Below are experts of layer 5 (counted from 0) of a mixture-of-experts language model. Rows are named gate (a neuron's input weights, with its number), up (a neuron's input weights, with its number), down (a neuron's output weights, with its number) and show model dimensions 128-191. Each number is 500 + 25 x the weight over its row's rms, rounded and kept within 0 to 999. Numbers have three digits each.
Before each expert's rows: a language model's description of what the expert responds to; "gets" lists some tokens that make up at least twice as much of what it gets as of all text. This comes from a sample of Wikipedia text that the model never trained on. Tokens count by the router's weight.

# expert 16
It responds to: A lone first letter, usually a capital, split off a word in titles, names and tables, such as "C" of Code, "W" of Wasteland.
gets: " S", " M", " P", " B", " C", " R"
gate0:462515446509524540534512506481511534485523509503540486455499496473502493493507509517463505502533507502507496532489507551500436479500503507487497473468522511538512542497478495502507488538495531
up0:501551548537483501504497514503515506522499489492474493499493433532476486467484496512527499495482511494454515470530465494503494498491500464515506528525497453453470499557509507491492510475547473
down0:494453500480458500483460527496511501493443505494494499504487536488493427517514470503519519473480513489509502573477495478517492506500498503481494543554492500506500559490550486525488556492497511
gate1:485488500531482486502500513541540495486492462536491484502506501498500499457517504496545507520501574509492481496447476487461483495504540502425515529482502543501510513461581498497502493511505469
up1:522503525489504531513502517527491475545492554480510522539407495426498506495512500496491471506491509505507499496489498438496537468518494496452506489495492527505476495487501456471492470471485513
down1:550507511501502508519493514488501462501445508486497500499476521521501539500506477499533496513459497510558496474456495480485500510504499550478481523477501554496465480513502494538489464548491509

# expert 41
It responds to: Final letters or suffixes of foreign proper names and words, e.g. -ić, -ski, -burg, -ville, -a in Nagykanizsa, -u in Ohkutsu.
gets: "a", "i", "o", "on", "en", "an"
gate0:496501486502499501501479495486449498502510487500503474488530512474548515473493516429420511508502485521500489513523540497462482506501524519480499496527497481447475501487499481513514495457466492
up0:503483517499527501495512489471505538489518542515493479516562442534503433512474467540539474492444542501482517510507449528501498506492426523496471497483527497500481510521489522469489473508498481
down0:512499507498492499531500506511497482493500508507501499515496500486514505486516446511505533516507540447500492480516511490503534514546495478500500502501506498549494493499452483487489527416456537
gate1:530483493449507450505529487509489475517460500503491528503490504496494505542495475533478510542465535485516513491488522497471550525506497501559519434528547527499500477493533500456516493487502480
up1:498485559510497509492458494444458505530499499456500477457498537482481479476434506477467518502497477500508560532500512505501503537477504514482534502469507495483498497531498478521500503498491505
down1:498502496509525558576451500529511477515455444466504431498492517498486470489476496444501464500548500513511569515492478519501518505455538487498501506492531542509500490459502491506555489476527504

# expert 53
It responds to: Mid-word pieces built around r, such as ar, ra, or, ir, ur, as in Doordarshan, vertebrae, figurine, Baranovichi.
gets: "ar", "r", "or", "ra", "ir", "ur"
gate0:501506502561493503512483532507492443492475506508471557500531542503526501482498532504499500450524487515529505505498489492531409506483501488502497498518549499494489456529504494487499489533499504
up0:519507501559525502529517538489493454497499528525522493522510505549475517482524509500515505517497497517520472489499507539523492481480494516487521496482476530493535486496476529515479499506461498
down0:511502499515521576540506501506509488504501545506463457478516480514519461443505503550502549503514515556479518487468500517500505495493487494500531457477516492468495538551515522479469523485504468
gate1:503465503510527488555454497505505493499507503481499490494506497502541480512519557510449499440488499502402519491497503515524548490490495530480502545506483468495512534515491507514501497453531468
up1:535527474531495511497500498516523464503456515518474499523492499532476484502478407444555510514469580511511510492441502461488486485477482500546491436504458491445483500487479500545472494490456494
down1:523503499500511510492504499505496469496499508495544526492454502442498472468500495466513499490527508540501490526495501467522481497507560503461522519520455534500464516427496496491542498488471510

# expert 42
It responds to: Short vowel-centered word pieces like o, ro, ou, co following a consonant or initial letter, often splitting ordinary words: b-ro-ther, g-ro-ove, w-ors-ened.
gets: "o", "ro", "u", "or", "ou", "O"
gate0:489443506515548500502504507504508525501516499434507447487510487493441501487552481504472482486471502505491514452488504513531507501500516464528522430462489488472519486541518498509501489487556476
up0:483461501559511510506500485516499513479521483484572490495473500453469489458517491490507504504501501466486502516571496545512494495468500515526475488478502499468499467513504502496488480497457490
down0:480449501493442482504505541504530503479495499462517454490485521507447468538492478468516491499501473502495501548513492501541512509501501488494486530496499464473508501497495488491479503482480455
gate1:505516500449518485501460516504485487515531506502499498500519512481509508495471508503505475498491525468436502500551490581476511508496503489512509490479494507467496500510489527521519485492459507
up1:499462547498519443513537493512550527498496546499532493506489470478474490505447489499486467496470509507467488506499508507463516502502506476504501535500503516522507462494495395477475487514539506
down1:515469516462471402531510493470493513520488498449501503501493507426496524521491487532486516507517509536449497509495521490487497509506511500536527495530504476503480506481555505484482497527520455

# expert 63
It responds to: Indefinite "a", "an" and quantity words like several, two, another, plus mid-word vowel pieces such as manusc-ri-pts, bure-a-ucrats.
gets: " a", " an", "i", "a", "u", "o"
gate0:503500487511496499506569500506504505469487579550490487487497519498488513453498507471484528506495591506480462503514496495509478488512513474459511509518488485499527510437515507508491492509494490
up0:488424503535491542500542483453495531499435491445497506522540544535488498545516493434538524519489452527507502504493487487491559498491505479459491552498520548506503508506507522472497495508504469
down0:504499476494504500564495484475552455542515489479481494493506498467485498552503452492458495489489489505515476544493499496493512499492513501529518515492557535523532440463485492506499489505511488
gate1:554509548493495474504484508512486489504498535563472540545515540506489482440465499494475500491505485497462501464525526524500557465498483480507510491497497500479461500511500492499503511474502478
up1:495555481517509499501506487503524487499508507485515517539484418503514511499513487491489504503492505509502489561481499494489569473494560483518492394489487472497517510498504497502521479512459502
down1:474497500477473493467501502497469487504483501510503505468500499545484513500527547464490535530480511494506495506542521465502512449513497474471522470537494524512471526503509495513507475515500501

# expert 31
It responds to: Sentence-initial words and discourse connectives after a period or comma, such as The, In, However, According to, For example, Unlike.
gets: " The", " the", "The", " In", "In", " and"
gate0:504527563518498474476514488488497496513438486526482484486456466511487542518456489500498498499481538490539490505498499489504457506472511500509492497490483497498431491475518549492496505438505519
up0:520505497499500492438499470488493480514513487449494498510476494481501487491500483461484496487525485447470503497495436500500503499482520497498518528490497512535498500524515563498497522521507540
down0:474505494459498447502473490497486524495521503505488499493460583504527489497516526474406438564502500496519500498521503515529532476500504526506528504507518528514541512505483565489496504490520565
gate1:500485509493501478500535489509543510510514490525453485481516477501460494502490516494538504507508473497486527518493501474530503520499528522496517520516501495497493497450498486457461477491502500
up1:482504501531512507501539488472491509505492460500533545489513515453495493521548511515460507499444528483489509439491550503496495478486500513519499466501495544506497471483469412497530528535500482
down1:496498509525455483505540499466462495510528486509490491507490507531506503498516540507491496502500495499498482446484517474508467498466519496492506506487558499501512503498477486500503513496478500

# expert 57
It responds to: Capital letters and abbreviation pieces in tables and citations, such as country codes USA, GER, league tags NL, initials J.J.
gets: ".", ";", "L", "S", "B", "R"
gate0:491468465526490495525548541500521499507477474423505534500501517434493499517489488485489546483497498520506461500494485500485500503508534459554463500492490437488524539553542496502493489523502505
up0:515483439510454430508499522509479491499462526521438539491509479537511515519481493520526515481536503499464472486512565502498515484479514553469447480533517478520500538536502522528502484505500496
down0:507548495493500500493509505509454502453512487533454517445499501528531520549523503484586491505543504506487438505500487505495503506483459575484483513516504500499523496507499505516507501499508482
gate1:508546509457476459499512499498486498463503441466484503570501539476532501490515502497502549495500516476526524513501543544519485447493492503499545480502491501485470487508501474510493505503514484
up1:503513503577511505498493500473500479524493500505481488466498525476487501474499513506525474509503515510495495503499516492496477510500506495474474512515507460497476463521470502533423511506457511
down1:508496505489512533470496463555486526477499537555540515477487527495472497502505489475462440515484499504512457513487542501494507513530497497482501505503505470523505509470442501505464493465475513

# expert 7
It responds to: Month names in dates, especially day-month-year birth and death or office dates, such as 4 January 1753, Jun 28.
gets: " August", " March", " October", " May", " January", " November"
gate0:501501421482472492515497512486442490505552516497530493534516488498537498554440517479531471503507515495494485494470496497633519466525498506491501509486497470503507528499479512493472484463486487
up0:489526531495555484515510490493499492502486534519514503476492508489454499472503485494482511515502498550530501500534528490505506436472497501534502484513495494506497503505502475503502504559492501
down0:543519513489509535492500495502543520499503515499507517478496533516513506484525506480522456484577496467499504517536499500491475511514477505556517499520511483503523532551533504505496494523527512
gate1:492506498529517501491488550510501497506485512502500530477469522478478519491473450479493513488538489486501477513495501460504527497490503516501515477503528514511492533499516494511481503476491499
up1:506485517537502521533488462499504502455502533484521491484474514465519502516512511497499496498489523469475498499510501434553507526492464544587502528444492480495492500464481456475496512504506461
down1:504502510493507492505515548502487484556496467510506459505527506481501481473498545447527503533501491498454480500508489449461496501483457500499520498506508493511538466495501507486501507497490430

# expert 19
It responds to: Standalone letters or numerals used as designations after a name, such as Model A, Troop A, Triple-A, plus Chinese or Japanese byte pieces.
gets: " A", " B", " M", " a", " D", " S"
gate0:496470469520455500496502504494531529480515494497521472480488480486513498481521494495482532497497506442456500527498496535474502507506511517500522501482454506513491501513502507494513521482497507
up0:494493508504496493512504504482533484521504478480476495486539485541495510497492486500522506450500489507502480478491498519485460539499506473523530502529476480522534480499515539501561456495537503
down0:476480506500503438501511499508481579522557471479510495416486499513517500506534497508505542476491495487497523491513454494546441484494559478495499531496466540477502468496480498516504526501484495
gate1:462479545495435485499508517533504469503495508536511513485517504515481506496542514521485486508499502501488535438499450538511539507480487500483494509431503506514515517498510517479565456453481477
up1:476491530471539504473447469501520603531537484509487446460521511486495526503511505502474496474481496497512501495430524503504562492544505498494493544559515522538480518510487496509513502504483504
down1:500489545495495452499502503500537489495458489519467512519493463490517497521502504494508499501512500476498498501536507505524545467505512574500490484504509496525479474480483525494506527501451504

# expert 30
It responds to: Single capitals and pieces inside acronyms and country or team codes, such as US, TV, UZB, ENG, CAMRI, KSU.
gets: "S", "L", "B", "D", "C", "T"
gate0:483466490504513501492535500527517497479544492476488518497560496480505507500518506510494532471504515544489488496505515507531545431498490498453494491490494445515505500502506524542549490500490496
up0:499441499528496563505517531514522482512499499530493478492505461507501533498503567499540517453532487513545477479501504521490512497494519505519489494436495492536497513493475555501522510524569499
down0:480409481518541528518492507524498476477529484480470483487429531570507522499481519477498507481520506504540515484517507475501495509474519482514530517501531472498554482489496523533496495489491470
gate1:514492502506500535530517503507549592502490499500535504504505437449477499479507513499502520529522514500559493491517476437485501489474510490561481505480501494466472481484455549462549510487518543
up1:502516515470508510509493558489511521532587516494499488501543476539474481504490490484514487531491515501496515479497513407502479515524438584456472501514513501516499502481494476520507476548523469
down1:473519502472503468524481509492481518518520469505522476500517508518512520471511480482534510518498518473440493526447508519509561489514477477484512504573497505513532501490497464509526509469495494

# expert 2
It responds to: Articles and possessive determiners opening a noun phrase, typically after a preposition, such as the, a, his, their, its, this.
gets: " the", " a", " The", " his", " an", "The"
gate0:467498460512569501501471490547546493517526499578505514493475486485443455507470475475505519498509508506506499465499485484501502498520502517476480508499495520453478466469496493502499493502501503
up0:494500507540502542531482509490496496505510512477470494516476502528497520488513516566529489483507488505527514516539500529530485515486448499454474543539460510489480486502535502491518483491506516
down0:495515532472474489500489540523518497502508528506494447509461499491507474502482499423507486508472518499500516508503547531536500514455499490522544495500471475494504500498483534516519513480508514
gate1:505502519493504524497500494521472492489468505551494500440461550499497479498510463479491461521506472487476502498507493525494495520515493505485488538527513558504488438527497491462468565508508509
up1:472502543506519510501489505508511474479538473468503535530520521512499535540487523503500502502523516485503478458479501490544545469490539490400500494515456486539499503511549503489454517486544507
down1:480501506519458517491500555481485503522524504510507509526464486524496481511492477505475538494499540525492500552575492466519514477522498493423495476490448497501516541494540508486509487526503452

# expert 52
It responds to: Paragraph breaks, "==" heading markers, opening quotes and the articles "a" and "an" in prose and article structure.
gets: " a", ".\n\n", " \"", "\n\n", "==", " an"
gate0:498504508515506488515484500548501527521508506497505482512485493558508504463520505501524434509447474504499505444496515507497557494503521451514577472499522507494499544441499464495497536564499475
up0:514490486490504446531496499530539477517513495537499503499513532470472502501486505498500500431501609497460522502514493511516529499503479458518477494487512447499479518450488525513479511509502504
down0:559443493496510500481485512532459500510435506470534506472535519499521499501505490489503447498490489534505491470454508527495497523499515468467493539458511511498500502496490514501502517445527506
gate1:505503511472505507494505510456508499527492519503460513475499485532470506516495455531506476495503492518517515510533525503519495566508507492503455472522537558489499501487438514496507415514512498
up1:519461505488501510522497419507512489513486525492570498495499466503564462500498536487500500505518512520496442436564503483498530477490515486438536494474475452467496505496476494497503498503559534
down1:499548506539496464506493507535499507519503515507501543496462486515492529501524482485501515493519481516494512497496469502499515486476517520531473579458520516539492550483480481558493481519503478